Experts of a small language model: 2 picks a token.
Below are experts of layer 3 (counted from 0) of a mixture-of-experts language model. Rows are named router (the router's row for the expert) and show model dimensions 80-159. Each number is 50 + 12 x the weight over its row's rms, rounded and kept within 0 to 99.
After each expert's rows: a language model's description of what the expert responds to. This comes from a sample of Wikipedia text that the model never trained on.

# expert 31
router:41 49 87 44 53 33 50 51 59 48 36 31 44 49 38 51 39 73 42 44 64 67 37 53 64 42 46 42 37 35 46 46 52 57 52 59 47 47 31 60 47 53 44 51 53 67 61 48 50 40 49 50 60 37 41 57 54 50 31 68 60 58 44 45 42 54 59 53 53 56 44 62 69 61 72 52 46 46 49 60
What it handles: Numeric tokens in tables, scores, coordinates and dates, such as 5, 68, 194, –19, and digit pieces inside figures like 5,786.

# expert 1
router:60 49 42 55 58 50 47 51 33 48 61 55 50 54 61 51 40 61 66 42 64 46 66 53 62 60 47 56 32 58 49 42 40 63 58 49 39 50 56 35 54 54 31 38 62 46 55 68 54 50 53 35 57 54 51 46 59 40 39 74 67 44 45 30 58 62 51 51 28 37 47 63 79 58 58 33 43 51 46 80
What it handles: Prepositions like on, at, near, along, off, and born that open dates or places, especially "on" before event dates, e.g. "on April 2".

# expert 16
router:54 57 20 59 35 36 62 43 34 53 42 24 54 41 73 49 46 75 49 46 35 60 57 46 38 25 66 43 38 64 51 51 52 49 68 49 66 21 72 57 52 56 26 58 58 41 53 51 55 27 50 20 30 41 66 35 72 37 58 56 70 62 56 34 59 35 44 47 51 31 46 42 53 72 71 53 30 46 51 47
What it handles: Articles a, the, an after verbs or prepositions, e.g. "signed a", "makes a", and short word-initial pieces like pro, con, per, res.

# expert 13
router:45 34 59 45 41 58 63 70 50 32 50 41 54 67 49 68 59 42 59 52 55 65 60 47 51 63 61 58 61 48 55 54 44 54 60 38 54 56 45 53 53 52 62 49 56 32 40 43 55 38 46 52 52 37 69 66 38 59 28 43 51 68 40 51 57 68 19 58 30 57 68 52 42 48 26 44 38 45 66 23
What it handles: Commas, often fused with a word ending, mostly after introductory years or dates like "In 2021," and in list series.

# expert 8
router:47 56 61 67 43 62 43 51 48 34 37 52 57 56 54 45 46 47 69 43 50 47 41 53 63 45 62 58 53 50 63 50 48 47 40 37 32 48 61 55 51 27 69 56 37 59 51 51 63 60 63 52 41 34 38 54 41 67 48 50 59 50 47 35 52 45 55 57 33 45 47 41 57 47 47 40 60 44 74 33
What it handles: Prepositions introducing places or dates, such as in, within, since, near, (born, plus table cell separators following place names.

# expert 9
router:46 39 54 29 48 41 49 38 38 44 58 54 44 57 38 29 53 75 55 53 62 44 57 42 42 47 57 37 72 31 39 44 27 62 57 76 57 43 71 41 55 49 58 63 39 43 43 61 53 39 64 46 50 59 56 42 45 41 49 49 42 50 56 49 59 41 60 58 55 48 34 51 67 38 55 43 40 56 35 68
What it handles: Capital letters and pieces inside acronyms and country or position codes in tables, such as CBS, SADF, PGIM, FW, EUR.

# expert 17
router:61 45 14 53 62 64 69 59 58 49 64 63 56 46 46 27 22 75 46 42 35 34 45 53 52 66 54 44 56 57 52 50 36 55 65 38 53 46 42 40 74 55 62 71 50 56 57 64 55 44 39 43 55 61 40 53 52 57 43 34 56 51 35 50 57 51 77 57 53 55 57 37 53 65 50 38 57 28 47 65
What it handles: Line breaks ending taxonomy, infobox or heading lines, like after Class: Insecta or = Title =, plus coordinate seconds marks.

# expert 4
router:39 63 66 73 47 61 54 58 41 61 43 56 38 51 46 72 62 47 60 47 48 43 47 52 40 32 56 38 44 52 62 58 66 46 43 53 34 59 63 32 58 45 39 39 43 48 50 47 42 76 53 60 40 37 71 37 66 51 60 21 48 49 33 49 43 48 45 46 59 22 49 61 37 54 37 62 62 63 58 64
What it handles: Line breaks after section headings, list items and table rows, plus table pipes and nationality or field adjectives such as French, Art, Law.

# expert 25
router:60 55 62 65 27 49 48 43 56 54 51 69 65 51 33 37 50 20 51 61 55 77 66 59 44 55 42 46 62 51 58 54 62 37 39 34 36 50 55 57 49 52 41 56 47 58 53 48 55 58 51 40 58 49 46 46 46 46 52 43 44 32 34 64 45 32 46 47 70 53 44 54 49 58 44 56 46 67 55 35
What it handles: Prepositions such as of, with, by, against, including after verbs or nouns, e.g. "associated with", "suppression of", "taught by".

# expert 21
router:52 41 40 30 40 38 48 44 45 61 81 48 42 56 50 57 53 35 45 54 48 61 43 30 61 66 67 56 50 67 42 42 57 57 43 49 56 49 66 49 56 50 51 58 32 59 52 32 46 73 29 90 61 27 43 56 48 66 45 62 46 55 34 48 39 51 62 47 33 64 34 40 35 34 34 64 43 42 44 49
What it handles: Adjective and adverb endings and negation or degree words, such as -ic, -istic, -ful, not, only, never, plus States after United.

# expert 23
router:45 48 49 36 63 65 37 51 69 35 45 38 70 71 57 54 51 40 57 52 46 46 54 43 62 47 52 45 47 36 45 49 50 33 64 40 44 36 55 40 50 34 68 42 35 55 51 39 45 59 64 57 57 55 65 54 55 56 36 23 67 58 47 42 57 52 51 42 39 48 80 50 60 55 32 66 50 36 43 52
What it handles: Pieces completing place and institution names, such as York, Street, -ville, -ton in Binghamton, Angeles, Minnes-ota.

# expert 26
router:53 41 40 63 40 45 56 48 46 69 47 51 48 51 73 49 68 42 49 66 34 25 56 87 70 56 54 47 68 58 71 67 69 38 45 57 53 31 64 44 27 51 58 51 58 71 65 66 63 52 53 50 35 42 46 51 36 44 54 32 55 38 48 53 55 67 28 43 44 19 81 47 59 67 30 26 44 47 72 51
What it handles: Table header words and percentage endings, like title, Pts, Votes, 84%, plus the and its before nouns.

# expert 19
router:41 56 60 56 52 53 36 59 40 40 43 48 32 35 54 61 54 53 44 69 31 49 47 49 34 52 55 72 66 49 37 46 36 52 20 47 36 53 36 51 43 53 51 36 45 38 44 46 49 41 40 42 38 30 51 47 75 20 41 72 48 34 59 47 47 60 56 50 42 56 35 46 71 37 50 55 54 51 44 60
What it handles: Hyphens opening list lines after a line break, plus first pieces of names and words such as San, dis, Be, Don, Guang.

# expert 20
router:42 32 60 65 60 40 34 27 42 40 50 55 40 40 60 48 65 48 78 46 44 63 53 34 56 42 48 55 48 48 57 45 36 50 43 49 65 52 37 50 46 69 50 59 56 41 55 42 43 39 77 60 39 63 58 27 60 52 57 56 47 67 55 61 76 44 79 43 55 46 40 34 50 55 57 61 55 55 23 28
What it handles: Colons ending labels or years before values, such as Born:, by:, 2011:, set:, in lists, discographies and tables.

# expert 3
router:57 25 54 53 54 43 47 57 55 43 51 38 51 52 44 71 55 38 37 51 58 42 59 51 40 34 41 59 33 70 52 59 35 76 59 50 37 45 58 49 56 53 50 58 67 45 31 60 52 55 82 40 31 36 46 70 38 55 59 53 49 51 37 67 63 58 49 47 33 55 81 57 55 48 44 51 49 56 50 63
What it handles: Subject pronouns, relative pronouns and subject nouns before a verb in narrative prose, such as he, who, which, it, couple.

# expert 10
router:40 69 42 69 37 49 56 58 52 58 45 48 52 66 53 53 78 38 81 52 47 43 67 67 51 31 53 46 48 44 51 41 57 59 52 69 51 59 53 52 48 56 37 43 45 42 39 37 59 57 71 72 39 51 49 35 40 40 54 67 54 61 54 41 51 63 27 42 59 66 59 41 56 51 33 56 66 59 56 34
What it handles: Sentence-final periods, often fused with a word ending (s., ed., ation.), plus line breaks ending table rows and list lines.

# expert 15
router:72 64 54 40 73 72 60 45 52 55 40 20 45 51 54 64 61 35 36 44 44 45 45 43 50 38 54 54 46 35 41 36 54 43 49 54 34 44 33 41 39 33 57 50 65 44 54 46 62 58 57 63 54 79 55 47 55 46 59 60 56 62 68 47 74 36 59 56 46 49 55 57 49 53 53 52 29 44 52 52
What it handles: Given names and their endings in lists, casts and credits, such as John, James, Gérard, Valerio, Eduardo.

# expert 11
router:51 50 33 33 56 42 35 65 58 38 61 66 47 52 53 68 43 60 44 56 63 64 43 43 47 50 50 69 55 64 46 60 39 52 42 56 64 45 65 46 53 54 34 58 34 55 64 42 40 40 65 46 61 67 60 67 53 52 56 56 59 61 57 40 41 38 59 49 60 64 25 47 18 45 76 67 44 40 44 24
What it handles: Opening consonant pieces of a word split into fragments, like Br, Pl, comp, cl, Sch, fr in wire-fr-ame.

# expert 5
router:62 36 69 36 33 57 74 68 60 52 61 60 31 55 52 70 54 33 61 50 49 44 44 37 51 55 67 46 54 55 71 52 57 52 44 66 52 43 38 61 61 32 56 51 53 55 43 54 57 55 46 51 45 42 40 59 40 51 39 44 38 57 42 52 49 39 47 52 30 55 50 44 49 42 41 38 40 43 28 35
What it handles: Coordinating and, or, & and the verbs was, were, is, been, became, joining list items, clauses and titles.

# expert 22
router:50 67 51 64 58 69 54 50 46 42 46 44 56 49 35 61 56 47 41 40 49 41 55 74 39 38 38 32 72 50 61 52 59 40 61 55 30 60 63 44 58 56 51 51 50 41 42 55 44 53 45 50 62 65 49 53 19 43 72 31 46 46 36 52 46 49 42 67 66 43 67 50 55 42 35 57 59 55 62 60
What it handles: Noun-final suffixes (ations, ities, ers, ism) and head nouns like war, work, project, system, usually before of, and, in.

# expert 24
router:46 47 49 67 26 54 61 19 61 46 41 26 84 47 56 32 60 54 53 48 48 42 41 63 56 44 62 56 30 59 58 71 51 34 58 56 53 30 37 68 36 53 69 47 51 27 41 50 43 56 56 53 42 40 39 63 43 57 50 43 46 32 36 31 53 70 48 47 26 63 38 52 29 55 39 50 42 41 53 33
What it handles: Table cell pipes in discography and filmography tables, and media or genre nouns such as television, football, folk, classical.

# expert 6
router:55 60 49 32 50 49 60 44 55 62 51 63 77 46 34 29 43 55 46 56 60 49 41 48 90 48 49 36 46 53 71 69 63 51 52 47 54 77 38 53 41 66 62 27 53 38 47 60 54 49 50 60 47 34 44 34 35 46 49 51 34 41 49 61 52 65 30 44 46 32 69 63 43 61 43 33 51 60 62 64
What it handles: Past participles and verbs after was, were or has, mostly about release and creation, such as released, made, premiered, adapted; also closing quotes.

# expert 0
router:60 43 57 49 47 53 56 43 63 52 24 54 46 30 52 57 61 36 57 32 55 54 66 50 54 43 37 44 53 72 54 49 68 49 39 43 58 53 65 28 46 47 47 53 42 48 71 40 36 63 42 57 50 32 46 59 56 73 52 50 47 43 53 58 34 64 61 59 50 34 58 63 24 47 62 49 52 31 63 66
What it handles: Number pieces and units like km, million and %, plus word-final pieces and nouns in scientific, chemical and technical text, such as alcohol, zinc, length.

# expert 27
router:39 43 54 45 61 43 54 47 44 77 45 44 37 49 55 67 58 50 55 51 35 44 42 75 33 62 45 45 41 28 57 36 58 63 47 66 48 58 47 48 56 66 53 43 63 51 46 53 34 44 31 38 47 64 55 46 48 45 59 38 35 55 74 52 58 59 54 46 47 48 24 37 37 39 54 43 50 64 40 55
What it handles: Middle pieces of foreign names and words, often Slavic, Arabic or Spanish, such as Huss(ain), Kors(akov), Barcel(on)a, Dav(enport).

# expert 28
router:37 53 57 54 50 67 42 35 46 66 68 48 45 34 59 44 52 47 47 50 73 45 44 41 53 43 27 48 28 46 35 46 48 61 67 64 63 61 32 56 44 53 67 63 54 47 50 49 56 36 44 43 61 70 58 55 56 54 51 36 74 56 62 63 44 47 62 40 46 78 53 46 41 35 44 56 51 46 46 56
What it handles: Middle fragments of longer or foreign words and names, e.g. coll-ater-al, arbit-ration, Venez-uel-an, plus some table pipes and heading markers.

# expert 12
router:52 60 61 36 61 46 59 63 58 37 58 50 56 52 35 51 42 56 54 44 73 60 48 48 39 44 52 37 68 43 35 65 59 41 32 49 58 43 31 53 56 43 23 36 43 42 52 49 53 73 48 33 45 65 48 43 48 53 27 63 55 51 43 32 52 76 50 35 42 42 50 42 30 44 48 71 60 53 44 47
What it handles: First piece of a word split into fragments, often a capital starting a name or rare word, such as sw(ord), Bl(anc), Dor(chester); also table pipes.

# expert 7
router:53 40 48 50 42 53 56 52 80 69 32 59 46 65 51 30 53 58 29 57 61 71 44 43 60 52 50 54 69 50 11 55 50 52 42 35 57 69 28 63 45 54 62 27 60 52 53 31 40 58 54 39 56 52 32 51 33 49 55 62 44 50 48 60 38 48 37 40 59 51 40 63 63 61 46 37 60 53 41 37
What it handles: Infinitival to, modals and clause links such as would, can, while, until, as, after verbs or pronouns, e.g. "want to", "See also".

# expert 18
router:61 47 32 32 63 55 39 56 36 52 59 52 38 47 42 61 55 56 32 41 61 59 52 40 19 53 41 54 70 43 44 44 45 68 40 43 63 76 59 55 36 41 24 53 49 52 34 47 49 62 64 50 52 27 51 53 72 53 57 54 49 37 70 53 47 35 54 67 37 64 46 48 57 31 48 70 58 29 64 75
What it handles: List-item dashes after See also headings, opening quotes of titles, months, and first pieces of words like inter-, de-, Mar-.

# expert 30
router:40 58 54 47 34 41 47 35 65 41 69 56 52 55 57 52 58 31 68 51 33 42 43 35 44 40 59 70 42 67 47 45 52 52 54 55 71 52 57 64 50 32 52 43 52 53 63 42 53 52 60 42 59 47 62 60 40 61 38 70 53 59 53 54 51 45 29 51 52 34 30 35 39 53 63 69 59 44 41 51
What it handles: The, a and an, mainly a after was or are in opening definitions, plus modifiers like more, other, national, early.

# expert 29
router:39 60 51 49 48 38 46 58 43 54 48 54 59 40 79 60 26 52 57 54 38 36 56 51 53 53 48 68 44 67 57 40 30 27 70 49 53 51 57 48 43 24 58 57 48 60 55 57 45 29 49 37 47 46 50 62 61 29 58 46 39 34 62 33 39 52 51 39 65 57 62 46 65 66 54 43 40 75 57 57
What it handles: Nouns like part, rest, half, Team, Minister, List, Head, often followed by of, in tables and prose.

# expert 14
router:41 65 21 59 45 56 67 74 36 50 63 45 42 55 44 36 41 55 58 52 67 39 50 48 63 65 54 29 34 60 57 25 51 54 62 45 54 46 48 37 54 56 39 55 45 39 45 52 55 69 33 67 59 59 51 43 67 44 47 42 53 46 37 56 39 55 43 63 60 57 43 65 61 71 62 64 54 60 54 54
What it handles: Pipe separators between numbers in vote and statistics tables, plus degree signs in coordinates and (aged after death years.

# expert 2
router:48 41 61 49 65 31 38 54 37 56 39 34 51 60 56 43 36 49 37 63 21 36 62 62 44 55 29 54 50 28 45 51 61 55 44 56 46 42 72 40 35 49 35 55 64 52 41 58 53 39 35 44 39 50 45 40 43 58 43 40 34 40 54 49 50 50 37 31 53 42 57 68 60 08 54 27 57 50 71 61
What it handles: Closing parentheses after letters or numbers, like C), s), (4), and word-ending pieces in names such as Hec-ate, Vee-J-ay.